From a checkpoint of a small mixture-of-experts model trained on Wikipedia.
Size: width 384, 124M parameters.
Experts: 24 experts in each of 19 layers, 112 xIELU neurons an expert, 2 picks a token, a softmax router, a shared expert of 448 neurons.
Training: a variant of SOAP for the experts, 517M tokens, 7886 steps.
Below are experts of layer 7 (counted from 0) of a mixture-of-experts language model. Rows are named router (the router's row for the expert), up (a neuron's input weights, with its number) and show model dimensions 0-191. Each number is 128 + 32 x the weight over its row's rms, rounded and kept within 0 to 255. Numbers have three digits each.
After each expert's rows: "gets" lists some tokens that make up at least twice as much of what it gets as of all text. This comes from a sample of Wikipedia text that the model never trained on. Tokens count by the router's weight.

# expert 15
router:124149106099090125137193129066128138093141121103177138154147093129093123113121110137192125148170184138123103116103149067147139187137113111113116110107098166145129132136159122088166173136161114162106148128080144119094145066162112142184172204091066119111115127129147132186160144115101108130131151089142130218122132142167122131134083192186127149139165169089079156082184106138072107096115131150130122082158132133053121205073121136103079140140100173148107105184171104171135092146122164133122123142106168114128109189160092103148105097177168118168173143078084160159118089115080124201
up4:080074118109106122174158134134105110092120130124150070126149119105147089173140157090157131146073109119105172119126170104142165101123065191122126202103208111125090087056189174142085125062152066101115121086107151096122120099107151115103133166099172070086125145100139173107064134091183165115140133131189158136155133159101122080095096122153145153144149157109168133085115140119130145227150157168074095150104101061114128145105118136114111126146178091147059103135127153157102120146165124128140168114077142097059127103123137143093085144121157165114159102076122125132077094172082124135
up5:102100107116130153093152138147156152148158132188136191157122070098133130117156138153098151081161136110137116101103094116119122095126126150127099095119138142172126120047119161123115195075099129171107113202133147071142197105123090143114131092122203102116122143175140118088110124158105133103132097106128135118096120119113114174144139130157124121160132117114152145092177106093156143155117088073134089108064147143100058101104159159093114143073223112104081093138155119154090107122083162028101119111122174169127089138112045148109107117116147107131129078127128093160117252166151130100
up6:137103078175118103153101080105140112133140071128172150103109139101107165116129137160117132145038168137109150141189114108081143152151099093139076129152170154152128083144117150125172158126167152124104116125094115138199131185066113101077124150141127145120141087176106208210108116143091114134126143096145118142157148159117050161132107037141157135135106166089156178110152086098145108151156172111128096111148147132144143120072100159065116151171122122115114076119116210147189142143085168152095141108043121169149157159200164054120136153166084100140118083137192119086158132149113140113
up7:102098147177102117189151119187122092120112117087113126169174075094084061158142145135148123134139143114144093072101140121151113097131227145096123151060041170168175122106100149080099129133070181114096115102166127139110116143101134167064090103191150135166145167099142108152103113126130133109109119106083115100131129106136084087132154162138107126160122098121158161088099168116127157096148102122169152132140076115098132192156129121113105152105168170103111136129101097095114105130100139113158095214121177088100079141155151169184152141052111140082166125130152130155090180190072065157
gets: "1", "2", "3", "4", "0", "5"

# expert 12
router:112144122089127143148132151077120133179072133130182119161121150149163106136125083127129097120134150106107144065137162138121106087082141129147057122084071187174163162117125099065073093120175155117100145145144119130096110167147116065146119125148183128153125096145104165098108065161131195129121186136123111132144128138135155181175128123095074131181089093105101122160104131085161159073137072090113121184110111144083078093130161148133126093139153127103116150148126091166116093092057160067130086136175103075171109129121153148178147139097155112118168097129117192096098160178186126138
up0:122122164135087169123169143087088127111123102144160065151087117188083121154161191110131124127131166122167115138142174165141122109102138080097181157106129070095144116138135164092129133122151159183082116121123127118111101132089177117098129106154100086137186153132151103128140110071133142107141143173131114143104163080105154152103115077162152170162107138187134165089186135130195172140138104216120133101122095126127157128109150097139098077037140124198164121158083114070100096205119099154153135076124072069149143106125124082131075147224107100140169105096150072108095126157126147108
up1:145156090077081178088108095110148128157115168107056171139123113108074149184105157161084097151093124123123036128124128143131157150092130159129077135088190134140107108146106183156087128107104104073073164110100122138024134171092126121192115125164145108090189097117185117129142090112098116148140164101122164090090104149103125071158145106183175161099106138175103112185142123074073192134109117124166197108134083154116114142095052145130157144117131096197091105093109102136164129117103125127161142111162050145089127130121156091154176111163077144110043108055056123156134143144104117067
up2:141100155105160131143139159154118098116153176100108087151117165100113166180118136133111139108134117182113101114137188109155137161125132143086156150168182161154125166175064093090096081133133111146080138122106125183106169131106152152121196119133142146166127060080109150093177155129122135110129177148127100117118137129115128025175114112104093216089159063132114065169167116154102078110151137105196130129164089027146105121061115175167097088159120110182147120162096128096114135100146099081164087140147096128151151066162165117149151136067043092124086157081155132115133164136145135102
up3:126184121177120120092145124126139141143036106112124194085179133175125099117116125070125140159104157076156121187148117185151145115137079123178069142205142156131134154107090049129141125089149091138139149136108154165178094088139210147114160118118148079098130184084125117118104138128171165115050096113098139214111131131215136139171096132127125106181112121144158090120025123118108116075177153134103215158139163121123102119123095195182162124180113113145172102112123115138115102132132145094101138173114158083162104159062164140148115134134127210110128084121136141189182154077127118179
gets: ", ", "'", "201", "200", "s ", "202"

# expert 8
router:121122138120146142120142111088094161115156068077144098163105073126132081153135160055133107133117127154105165109112079133133139123215147126168109121106152087126084094053150131128118113102129113155107135074139109104147166146109142117147107101109103097174142105130169164086080096130143128155138154122131161099156075132119032122096054120202174109143149120118124133096123148140180152084137152195124120083086087163163176169145116062181082164128095185153087107118069129161153089167113115173098140097156124068107147136086144147125148112132057170123158098104193175102116144172104117155
up0:124130173147084153141138138156130106159174058090110153159119123144169137077054092081130118099141121138190184126146118146181179127155144154154122138163116098104118142161161100077095152123162129097127157192136088096174066128103180217132089105103046103141105161100142191151148114163132173145155139076144158119146082114163113130128129152130099151085164145099138150120137148120092135162100077161166138147139062128124069162110141094089135116086122137128106133084122130154165098127132155049104166163171117168168044184105148079091196152077097148150125166142148167092084132140174142133
up1:103111122131122096156098120132182035149100133137149122165096140119111089111139124200113164180101089150119123193111137110133169122232037149173147132182112110141179166125161079101075088176112124155138073084116119126097073146116183133159128080135183123094137118157051142152113069182117102084133143167117210132117124112144087131099191133121124097115141136197058107127150080102168158090109158136152159128152115141142206172132119103110134205128162134123108148165137156219130090112196077126122162078168167142141155128104072154157111148067137149069159130141156133133129137140139154147
up2:091132174083075126129156120149193122148107129185128129107078102098068044079148091157098111130133104149103229150077128133108110091174149173130098080125109177127100115164101120099139168136102146124104111157096096164093142094113152100100128142114100144166134119130175121132105121142107123096133172121143145095094155095206067136072143137147125097048147117129076118065104136159164080090106170119140146093120113136152109145112065098169117159149154156170145076116108123144155105161154174159177039139116109123092180162056122109103140077184167136135077182137190163138077117100125107066
up3:135058137119130130124145131090122131091154164094091113115129142142133186086159143152104095084101145154040180203183093057108158157108157160124100069058159127146118091134102097167196172115120113153157119119154099104145073152120096123144145136166093085147162116145170093131078135156120149145164119092117121176084150116128173079161086137155127103167087074141089105151151127137108161102149166159138148151114182088102178143172152133100207144174111101174123152096079128172118091151090123127110166116076154101148116124116160156152088127122106134108109170134140170095156172214124152129
gets: "(", "\"", ": ", "; ", "$", "+"

# expert 3
router:089140121125140114111142046125112171132203132139133125177122154142131132157156077167115139190187150098151135148121131134116127105104130140177095144130082100122151099115156142120143124118174161134132164103084143138117105123143206118137109095118142145096119142252119119125147123128115138128113172100126145149124131098125151130145071149152147094157117164131120163081152095132140113095092131138148123079173146078120136107133168146151141106150095140125096111031126108165130109149137125144129142050071067062144095174109077118119102125140124112163135134107110214162082102123135102155
up3:097152139060081129148179150139166146100142143129148112050145089183118105117120194148124121120151119143131113124179175112147180118111125155133140131138117097102178136110119147149086084087108111115113072116161156054127111160120181115101165084122142117146162086153129136113103119132037103118160125147170101071123139106155057155176082106085163120159143157107165102115127126146145142110147201144140085111132107123127104047133128086132160162134045096149172186105135043111117197148140153165156077123157155158149097071169169073115106116162164162163139191147152138126059080055117095087
up4:124139137190189111111147101067154136149142115116089188093117115105040098149135123149135114094120123163137045138114119110126123098099130112156136102180108134136151159112146156108154148124178121140068109056149133129090096161122099182072124092163156105130135193187165152110133055198094121138089134113112091100070151142150097124146118117147114167129109133189132121132131098111105185108114133090137101186133171124094097077114130137130120109170155111130187131119136161089150124135150089102172147123091138099126198115132147090142039196156153091146142128220084132182182114102105088137
up5:170172141181125118115138084193090136093154142160114150105179183126129133067108095163141118116132135163192118133076112123111138102107110121067195117162139139085188193126175038108072101171065175165161103091136123154097104185133137088120163169090140139135156134113114128151103137167088128167150093110096145105147112067129076168140115139173129111100100089109133169135144109125097116146148118097193138149140191073216157152069143166087103133151140076172214106137139118075099151135103104099046137104155112167088167143101131129150140153116086100104169098144136149153105086124125103113
up6:115119145135114115115134138150085077119156100160098077104153086105044122155097172122114132108068125073069088138110132118082149162136118137135108129139165121128128122132179150142155127123153218082079164064142164140095140159132175148173177130147181085030155133109165148118130170130096165135169149118111142093109125083125161140155129154154140116079130163162184072162110143112126136130063131143174090172091122105142068118116147164145111166046123142101196124118132159075103107164119172147123109111077167136170185123064149092096145137150174103116135090128164129178154152148119159160
gets: "\n", "|", ".", "\n\n", "==", ")"

# expert 17
router:106081096110111185103211146136138088078128132116131104093151088137181127117089090163083127125129046140122106134148175119131127122165090102124068115078097087145143118169151155109094154140094099130162172119107119137176105089076125140190128089134111162158101112144099144160158146152172150171102109101170069154083124160159140100155141111125128127165079077105112052134167144155127144140054139113116060167103168141098109103080098112143173142079173109100137087097084156136072141200141108167145129120130126134120106121123114096137106200173133114077105114124102094155111139152208090144
up1:139128164110127087107097123127101158185144038120067080116065100102116100166145096154157136161143188124110110136101111072164114054069139137123189129113106168135147086172063093136174108158107125114121179152128138117118154139126144118138174167096201148119143128090109182091125113140140129112138133113182117081166124129134146118102161191134126147130118102103141168135146135125131136120070116170094113145124067079154087090120077130157074042106133062117178156146149180092147132166186127053184213110147146127154073093114163148135153090111095124133152172182113161145144140167134151086
up2:091066105168148115141113140158133176139157105106129126111128125125105151136139136140159114117098144120133135096091118176120124167110193090103113096092086145163164129143157113131046155127125192086145090117088141118099080100170129091110171170155210173101089128080100140111169065114129150137090145088109161129163127197066134128113109098166149113161083126140130115125187134118082124075109098149093103102154139143109126149115156147059165116105114089101206095105130130107139184133060124083063042149159072085179146065093084097175173136118125096124063134144112103131103105107099075147
up3:115118133165101152166117142084177075109144107081164152112153138127158181210126089122123159069088090100135085121146101160132148096167138095143138137126129089205159112132153169160139173155129086087112129076107133065154180146177140145141187104134093119145113125168093085117143133100102121118116184104082149109112102205173101138133125110179158145106127137156147105117139108130136128150170138138107138182153054137118183119151155144064137147114151170101117136125119130114135137111140131150162148089118072102121081140152122158167203098120132035084125131098116103121113160127123121170
up4:151116115120128082127120116089084132154113114106058150099126118166117146105078118122115166118160107181105149119153107081109153084200127083150167142041067135158050092067068180125084172126096164122054152072129147182146133102120120107138151139167147143171200108092104130155134113124108160137145197117148158135083119106179110125099133116098113112142142139162176142131162078111172156138098130113156161098120140175144098135108135163164091123139134159166132102119147149132083136183053120193161178144149082168128114107185123128157125141157097084080099083118100144167160102115134208090
gets: "was ", "to ", "is ", "as ", "he ", "were "

# expert 5
router:093131140124132107119176169112096161174111121130095140069095133153160089080127167185163137133111088167088084060140145128144188122129114142090070081126093158130094123170123132085131177108139085112122103164170140058104154123105174055138109132159136173147173120128102109144124152132161119111117107094100165113109094113128102114182133054142106130138120141143143150123145155168148168079192069134148110057119135126139123168145171111137087099154107129152183105155179121145190115137151157127141153116143191146163063098131141132116086157089129027130158153130140135133187109106039133158
up0:172098093099184155125161121141109125153071063125090112132091133127092154097106229166189100102074148162143182139151129175099148155146153130151107098125155097163092165159098137155118173224106136099069076140096123160147161079109153135121126145112057174110141136111166131128144168089130075179100174142158130109115139129163158098160087146090154125118168155133104153184077090107150085093147104137132106105125117148177135147091096106110123153084090122115136117175175099116143098155141111126108129130124060098147068103126132083091226188149106115120126127134109150112080154141081142157
up1:196120147160148115138142101173122096130161141210093180132165076170145169178109144152145100116106109107157124142159170140198155101183156061169083138117134113154095111085086097091099075140102159144106078147153180079087143170158133074155154104111131118117124097086107155170117122076105132152139142160095196172217192143132135086091153103161066107127137132171152110146112135099143166114168133136152147132136116122103160130093162106115094087111145118179172144154123182164158188176108149124156122070160163159106110142159144117155142124150104163123158132164125032167140141140119068127
up2:104157141101084163088116178097121205111092136149147092093112110143114132190141139086128144126157105106110121101126131079120099153090057100165131106067134147138134157132073141143082113096199143130119126177173114104173120144055129097151141092139148168144132127190100166146160074101153157120138114160105178060086121124139142097177150086126123152145121147112092138173134122088087053184106149049101119131106081019115145108087176201128156139151151123133091092073179142132123059129150118101087083056108119129108142120149113177115120135152082129148106168157084090153196107120096116165
up3:058075063129151121057088096102163130081108127127168146103125133163118155159157113173101141078157143142053138140128100134103155088106117110096156133089169111070174135099089166168142100134177099121086158175157111089145123148101181140115142156181118099146135114110157164077126077118139149190121192105100093181116173112137131161152162109189122158155145086143173143160088108115113195090079138100163061173113140129137121134150170161139127193129097194140123093068142135152102094111203121172102140163158174140146137116137121130151117169096145115137092174152157184135062096153144071150
gets: "-", "P", "C", "A", "S", "D"

# expert 23
router:158072172156134124173133153120142088103164080157170150117119141120124148172101166178089177180081191091147130130157061100114119158170169158136123104106147072095153147079161173150117093153128101149115152140163126142122130043126106139068159183129139129132142149158107093110115106129110118129103153156135185129095167130141107088112103122066108141088119148155131120170118158132138096166228181197144196133087137116142173100137111146095082089165095150095115111171134134097125099159131136152149139165128192103169042159138132125080166143085091117147122076132180110079076155051148138101
up3:144097202085163169158169144136144172101154079089178126130130124092179125129164151100184178147111144146127122111118122075136149100137162130101112106153121075094142102140123074077174119116097128104154090171122134116163147125140161134084152165140108150141089118116133076177109133134173120074113131133129128085079138137112043181156120121183110167153093093150113111126173103143146092099162180195101122109092174066132154122149144149096097123117033127117091180086105114188173115152182175103155153120141127150153081127118124117181073125161145116118090139190128140101156174173117119066
up4:156128092098103148100115173144124136131063186096131214166121126122133104101090114118117156114117080120087111107143094103162126146113145130176098131155090088128099145154122148131059176183140173121153136094151117168069116074160105112068084156153088100146132107205125155117073110150126138150153098121166105094147109094114081154124152068149097193131169135118117121153159148190110175162118144159128101121091191167150080073069144124141119085107142139132123144123162136140112142132149139112164193148119129165112124174132176115170160111170133100178119136121115159133116109128099162114
up5:050121149120099169165152137149145112107173137160142170160142139131086128205183191165081173123169159180145129113129161115123147161144086135129115089166195121068090194099190168072063105172149092158140061125125124095109130106169104127157140163100127147105127152142142140153076132137128169130160165145176148142084132104101093100118124132120208072123149217194154153121099142088190182084119131119097089154138134150142143129096143124095115127096083166090124182144109135106127129202151118150118118113143133073215141120083164112177147141148129110182111185147130114158121144138157078084
up6:139110119142152124151146126128169167093167138097161067157116102109157164137104064109135156106086104150198124102103157178140120168108115096121096168155134103103118121086152179154122099116122138116091176091162154119140128153139130111124125152139115101144173096175161101128199121167151173144093098179098133154134125154097081124164098135118103181102146115134135147118200097124076097133117131197100173129109123123130113127131178140093105151195199122128135092137134241083136093108091136128149125177108101114132118136156105105155162130104072147149151033100097058090076137165096147138
gets: "the ", "- ", "The ", "| ", "= ", "August "

# expert 4
router:109165154103149085151140137145123128115117120095138119116149103160178117123093121149105168148192150179137113131065127113195054088095098147182125116127071171106164125113117133127133185144104108101108103156128089135088168124125165111105147115209089091046149149063156166100071173118151058089130153125145164066102150125131163158140138134128095164087166117165183088108140128129095139151115135111141101119171150114131134132164105157109168137139108071119086133147123102152141148095110141200125177119104110129128153110124141166131081100101067180090149133129146183163091118161128093103
up3:157120128136159162072091067089085098126105077112110109130118118111203145198134137073124114126155097149092106139137105119161090152103083167121123169107116125121166145166143112108129156139129128115121104124167176127135115093128152155142099126112113135080148105078101109080106122131160110110161153113179046086069100126082141165133087120052144134115081121114092030121107097151139166178154170134098066148120144085103131075152114094110142121109093161161164161138128151077124211110161113196164116102082146147064128113126141181155125077129092159134149161105143154167121126108207174137
up4:115054139055093159144170125117077125098144137086133127126149137101105148171104140126103123154153145166139130105126100147193120132086139081114100096109108175143158113145131122116130115089107155148137199128117068107158104122079121164068134174173096141100158164136139072118165186150173133135080155125094109093191137159145165113100042155165099178112138147169148132133168175119105099129212148123154107171154149179044084144133106142099083128129137096146146112146144189088120113126128148175062170146084104149123105189121116123230070121121071158165116072153116113098160061147100116138
up5:140220202082152113122119122076142081109163118130105097175093071127140088153058150167131143166069061155142120136105149141125102136100174160211140197132128110184175155119091147091138111148096113150139146159150156152134109107122122100081128151159156102111120085100145148174157125133126107138107216120130117097137161127059106155134142126143112151142125080134138136178100173160150116099127147078143101126106158150116125146177120112155125073162066065138113077146120128140142117129118141110108096129112132164113133109087132160142083137133119152136138205172192089157126118141182133125
up6:052135193092135155092113142141131177177166106173087079139103100100134101093098099108134142135101080139113114095121161077138119095103113089113174117139144193139125122092153156083101114121128113096123092151096157119129176107090117094099156138113150109123064133081149108098169115186132137109128105148120120148176065073129088144121119157135130181126170104110081176113105140092089131178200094171139178107122152095119134181150077145168158108071119115125150112155074044094151118089132117108112119114080120072123144174160076129122144108154105103083200119094156133177121085161021122101
gets: "–", ", ", "-", ":", "United ", ","

# expert 0
router:189110120225152128118160090085074076185143143169169133157146074088100156123108122085140158085163142155115099153111127111134120101090087146141148158141126105083138123106072102162133109103121088122121109161133157208113159156178075132140171110146140221129125153171132151116066085149136100116122114133111147139110190114139101114073081123131095114111126071157154092024157115079093121136103101066068102156131121130201175095158125117117116187129100142099124180123110119121096115187114176141108109117122120124050156151123135108122084109185106151109082115144076106138136180155103127120
up0:179153110140073113141127086126140096124144080102111083153113109202134083142072119129102131165079093124121139150093145046193136110211201173173065158072132124184149077086071114107119130113109130178232126128157163103130181148154091179168151128138148125122146084081144146088133125155203118080093138106118116137078133081081119140121093102112132140135107094162122144124089106149117113174118104166097081122124075152136146100138109125113174098122159118169187185125162135109079121120131119164087100124126148122125117120126142158111159124147169033129079150083133116123167212128148158098
up1:171113148165088094124143161079157082124114122121121126152109138118140169204158062120098148075132122144103178114098119153105097104089100076139116144215163165155132126149102141164108169069108104078185147125124198138108131136161082142147100156086122126116118067135101110124104135132105179112072097159099158115123154104139094102125131129136158063069175143087145122143175115111195117098111147134075125184067099124155081142117134152058112167078128059143125146140112129090088038095171132158145088087147115128107182187128140056076149177162066156145136130101131073149152162118204137128
up2:135063172093130145094135082129178144149186117136096137112193143099140112073137062116148123139052094113120136155143110128167060124156102119115124155169101107138082156083079100129116146118065093101151110102113149159105104127104112057133171101119099103094154147092121143120105116158117149072208092202113179156126121106164107094121156151180088150078132208167168096120178131106166088149164153150121091136134180198175129075081121103096149160088103096144137152106119063180173122141110155113135044123136146185102124104142152086106118129175078163164085116081133103141121090153130145165
up3:107107086153128131212124169158131060152132167128078171145160146156158164149126118137121097141134150159140146070079144086181098107113108136084110125107145133145106183159083128083130141104170100111123028161070157098062160136158090117157138151100171141155107118092202107145146155088134107160080102104167143122158104195158145131075098133105110151146127049092130128129166089123146183104102169104117172131080130110115128086114087084134110160165170119141163207103147063149163120171126148147164134115120087165120120107073064107164141096110130136062169106130150116153121083147147107083
gets: "in ", ".", "of ", "to ", "from ", "°"

# expert 10
router:114091116109092130163111108183180133164156179110129132121132161084128105187126149096109095115073106082124124140144155146159121133123175105130155149156108180183155092145081087156154106167098132138151133075148130088159155136135083162092122096124161163115072106158160082107136132109038227152124114087149117101209123103183151138199125097074118116121128082160094097129140121110128164117116183176063126121133093147134091135153115114173168126120159148172099096179114136101117166182098083074140123163117147151208150137116167138126152194081130076114091148161068126108158114127128218140
up0:110094090123126112068102092093170172075109093121128117125081097127105091107119190187174178132119146138129112146150083164135185156137066115129111076119122121130083134178156110171092083159151110120106145139058141120123133161110125081152136076138174109049113089095106158142128184107147074144127093143159137109108098094116147140177140172146152132070105174087088068135117095147066111133136142101155099123125151171091107185127165123136083164151137109158129134095110143142197106092152114116109147133103120131073113123095115114137156093165101134123118059141169151142137102151153134156
up1:095127093128171136152141109154155138132080138151154078123128110128162139149103144097145048073110144162123147173123082089113075110166188123144132085146073151168159183138138126080112132107143122105140078134095128136125122133127166100121136144154116166144166124124097098103029186122156148113128123132144118115127085180153175132102178152178164077104137108144151159146182106100087108174109093148129089116104104166117114160111098125099158114144116113122132161123143115092118194144094087135130140131151155180190091149080067099119125147110115124085133116120101119144108160076107139138
up2:128109126127100179111156110138109070122087130131123172144162116158179165151184073107166098121075135162078066122147154081151147147138158118103149116099141172121129101102121106120133136164161113153148185053174178119093165132137104091139182152112138116139159132099143136163124138162108197130088077056091124149175138137123126135112077089132180144109057112154131162129132143141124125039162112140124158173140150160164141111128135145146091111099115140126099145117130124109113091138149155143164091136139140136136153183067087127106172070110096103164171141104096110085122132087150159147
up3:094124101088113155121109119102167131144106093127137151087071133134110171091147204124126054135065191130130167139152091150099154137086147093094076077091088130113141098165121188132146200144126164134147126122140105109097109185132137126142155131062108140120141106100146198165127160083159089163106058134142090120192085173114138152111093134096169145134070159092088139138103107117137111104138107139088107141054140115126121111113127162146154126112107122170137126135122144179127102169176106065160124135144130107075106088176158116147143156144166137105108098139067088089128106182095126126
gets: "a ", "the ", "an ", "his ", "first ", "their "

# expert 21
router:155138117104170131065133168095111124072105126196055143146131102111156159090116175129078151136161050096085102138118139129080154177168166164124170085183156110084152143079137137124152112143147120101129138156102127076135141093148140194166146098115082099165108098166172165172157149131120118116085123123132116123122122157158123145110132119119163171096121134137087129154099181116101166154132091109113087101136089127101118105079100169159144207089102133177110156098120077135133136074125077104142133082162122076101099135143110122150119124149074192117135192137144146079110152139120129104
up4:085206085160143123146063139111112131121145133106167093152130097098148163151146181084143128190085121084133116130116097101094124114080135099125136128146095122133145100161103143121120163160183114100131104145116128146194133125175167161141111142074198145111086138109100121109143118126082114105096097165099099118170132103102077126109114163172095145139063133080143162111153148121168171116104122145099105152055116153206201091061227150138155127146107151133133174124094211128112142109116137108135128058108108104139162153181175129130112164053188144122142105111163127119173089093155105168
up5:175103164124119132145122143077158145151125098148096088113161134162147173117154077075195156173117122138116166183108134103255117091114152118108156078133119089136089174093147097110058187104138111137103108164108133154094111184111104112129102136050088139104143121067098135116038114145098192059146095143150147160181112136077144076091121089125157137157136117135157140101157135151102153083157077103124112142165109160116139150101117111095183121093075132183105165166114152086132154088129144118098162134129087194087156102155090149144121126129131130161121105137102115176156159145125115081
up6:172161115075123134162132103075155056085171128147122104136062144161108158130092104070151095132110039134085106142080067168144151097157165133102104078093165113190143159098182166172136138110126150100135031105125105152143097149230103156100113110091159119173069102132135135172099177115088129153078131147091145070087116171125165153113140101127098139131128127133128168081144179119125184144133134156052104097130095078102143143087147089149139097111142145127123081083138117128176093147086084169132127142168171148158147131091132123103139132114158169151199203120077125118141102120096121135
up7:142130124163191124136175135122147125183141120206049146120136149145128101144161124118130150138094119171153155063045091179162144159194105072145080144118128201128154104063113121109106143138105127157177129154131105130100138165108186078098092060133130142162157136055121158124124174137079144128137156180164106166148143131090143154089077119107154149108118142152131086084118197059114142133095133199098140102144147117128113120128131135086113091063140087144088140078148067134181157113117077124073035176186101085109171055162098103060138139109166118181117165131133132168078144126118108140
gets: "| ", " ", "; ", "0 ", ") ", "1 "

# expert 1
router:127178096136109119103135152193140153085069175163146184060089171076093106105116163123093150125112218161131128115089103134129130110104112159133104183067198166135110091169126143121186145117093136116119136139192134168142119181194195118132103111152222090139101068111136158166161159117171071147075148183076124155179166160135039146108098163187141152164140149147132163135155140164168155178119202124161125170103115157095118131111127164120160153193114122115165124184083189182115126174146061128121142125149123137144166160184155123138087132161145119121059098131102128129102097093133146119
up0:069117120102108118132120104135136071131166156114095113081127111155155100097170117190158171161110191131135110119113134134143201130162082090136082160142160086137152120126196037064072118129114175119079111066111148107111186091136157099111185066144113143112147103095131111128116181117156134139089122092127067107104135100109108149121158098089127142119126184082180077170071151138089103131101174115083089165109101119078136080117142116077107179107117167101159130154108168093073125142161110154159104147134131148141108175094126151139115117092121060148116090088160060119107120108145112096
up1:161090124147152134128077148163084151180134117140130165089073128120120115111115124139165134109097106102126145107153105165118097080150140118090054160171156112199152194096105196131120133088025130083174127181150123177157151114138143089153108100171107173178107096138110117111144139102123152075088107106159122160104103093135083190121180123138192115123147123118156083126108109086169150130115115141129128131128152151117136123106118098106113149078101175118099099157168127122125145122177148112119121082123156159084140097124107096147131125140135138060202081203096125138200127063055102090
up2:107120163107116166133144104165135124110090124110188127168143142075100097154081162040127110115096143110119147106126107139172146120130169133141079138112146146165173181161037119094140151066112070082115080179097073117149120168122065144184096095142132126125138124160116043095161087130180167117147118101140161081119101113053100099106076159158126123118115080142126151145166082098135094123115176131110115092143160142152117102137155169112171074081107166146148095156192169156085226151161154122115086076129102151143138127121119165156154113086093140127155090157126072102161122144128133155
up3:107121113143084132155099099079134085143124109135094184122118125067095106157063093114132174150200151134090185099135123142150179095162137183095044107101101087108124124150128204165142163090104120053130116081154089121118128126080157100138185118101151167143138150188137121105151124171161092159044138098175067109149088146172123132139160133134118152158161145144119182189167118092081123110156155136146137122122163153173150088085129121181112164082097109153118161112097161102144185108123107164182123118201108157157106132160071127171155112144150083134104156156091087108159106099119108069
gets: "of ", "in ", "for ", "by ", "with ", "on "

# expert 19
router:134113189109074109121164156169188154130114107115139166130125169145132092115083144123085114103100083114146114082085115110147141077106058108130142081157140182130116093110124160156136129148161177128119144060064142146137124175120145181120103124125095117136153063066168151097122068114141156152149088140115150191138157125161153152124143210107093101160102109136110075177148130108133077131108126168163203152123129121095147163130060133154110094088080130141141161112167146012128095104150074105139141177144149183211108107104099153129121095105174072133152177130156120172106164074098189135
up3:154126156113116124052093144183094169118167096158117158147134089136082121143190137141140127089074148134131192126092104126131142043110108131153070094138108167044122085146084132122126152134075115087127136177131167185211085133116156174165138144070159121121129121099110070151170022135134169080119122053155148128114132141058065148050070147119106088074144126112101135085160132163156158119135067167161122099174103087132185132120147145167139123092120102089142142124166144084103114134176191100155125156162141158122148132082165097137135115106071141139135102121167103087159086115118151059
up4:189082133142109184108168153116087128115107161126126096142200137125107131154126063147181145086103089116178065082102107156094083135074160146083147120128113136133086098161191111167156057122164131110162150141104124157159120160132082177105134146136071118092139148090158112151085086132129103138172201167130170167155149125103152142106103105177120118154126126133138131068130121145161184135157115162132094090156185162132129156157181105138136092116113095099191131064103121132102164083090116137120174124071149160080117121071113159094077126163114110161153097098112091098169109169153081106
up5:096091091139073147177154163087095146142164123142097199083133140148108091153162170143091167130096109115149076110102111161128145157111185127133094078101146097109126176113145126125058115160067136059107116151125131145142172122118154113183097120091073178158111093166155129116091108099118137146166085078154126117123157084158136135091157161128062177074169095168098166173099108181166145127185161115137132128121125101098135146124177178122197121138151163122129146136125128094109147127107177076166162126124177098188152150115107119160099122128161152073102137153092096175128109126208138120
up6:156120105122108149105110100099167124108155109081240078121119096102068211168127108153093123099096074119086130080123160140133138109205118118192131115113118122159119126141113145201152120135058152165146134150155160150149170144120184150079148108110124147159153127124154088133153116140089110070145134122122144116173156100155110112144162090126147115179109101131200148148175161097211156164117122109165124156116146167162160165115121087190096078124092136075130096187106138150108088126104134145148128135122190134139090128130131124052132155165128140150145143155131125105110139146183173147
gets: ". ", ", ", "\n\n", "that ", "which ", "but "

# expert 2
router:160079171183175104161146117118117142164163091166142167114113071133098110062066130104120157119125126115152066167113119172101137123120159097166121090124170167172095251090059130176074124094102119120071123160138182138117177120095146114155155141098072086096087117178078089097165152127124129150138149083143116083149133095097144119118142075181131156087154145192121167169122132152152128173067117093107123107119089109130105141143172175121108160116154150103108165170115156100081215190179120102101125147133126138105168151151150160138184157124163117090115162112144132165128108115162150126
up3:081129141126111102087135132211121114128133176037146084188116133118165102174119193100136098061112107124113114131168112086141097105103178097138089129125089111130125140068124128186155065156132049097101143086118073114115150116106101077101114132122158130145112131134146149112159148154126150096128140169143144141155110122115101127184160147107101169109124142129119081150195175136114073135160158107121087127135075132182121115079122146066098169137114103183129144129164170077126150115095123128127144157123144084168121105081149126098089159063184158076126160091108130112067137165108141107
up4:088106172182118127135160155052123112149123147172123136128138149169154105154137076065137040180151104154221127162127136055127137146118143123093153141149140092181151133112132111089052159124097099141109104147117124117089128088082106125093180095090104123166118118087131083130141176131134133131118141094105091172094108186197129114139147130138091133079123081121121129033126087124131108104122134157140128074135115112132140116132137127160096137092124151134140149089173175109192153072161152145139161190093118079172147073103100145124079113177168115124120106132132113173224127089068075163
up5:112147173133149134158068079116177121109090130098131134104122120092108094130117117145103159161146129195103143149096138081120122142170077112081107132146123153219138134098056098177165102100116089091160124129163087068171151078092088141178120115069096122189112109134146120097084217082100156160085086086190139130116122116135171099156123146140131109129181129099092143095167085121091143100116128167075145133131147101135162127058160124156098083053140110117109114102115162086080174173158100136189137153082117201127184158122140136124140101137149094114085099170186137153148118119173164177
up6:138113116211095127127146126147086122176151132092064182120094160081133065120153141165094162092084155117164118148117149141141159124165123105086135106125085141151145119082166171091161150142096154098143150121119128059105123094125175105090149129134143100182081086230131085080124143113092136159136164092089146130114128070096093203118159136154106164141183145167127110147123118124151131116148146135107200124162177165159123119152122140098081094123128115095160162125133130120065127156089117146132162097137144203139145097163106104133142134122225144087135114075107163101090203154175134095
gets: "| ", ": ", "1 ", "2 ", "3 ", "4 "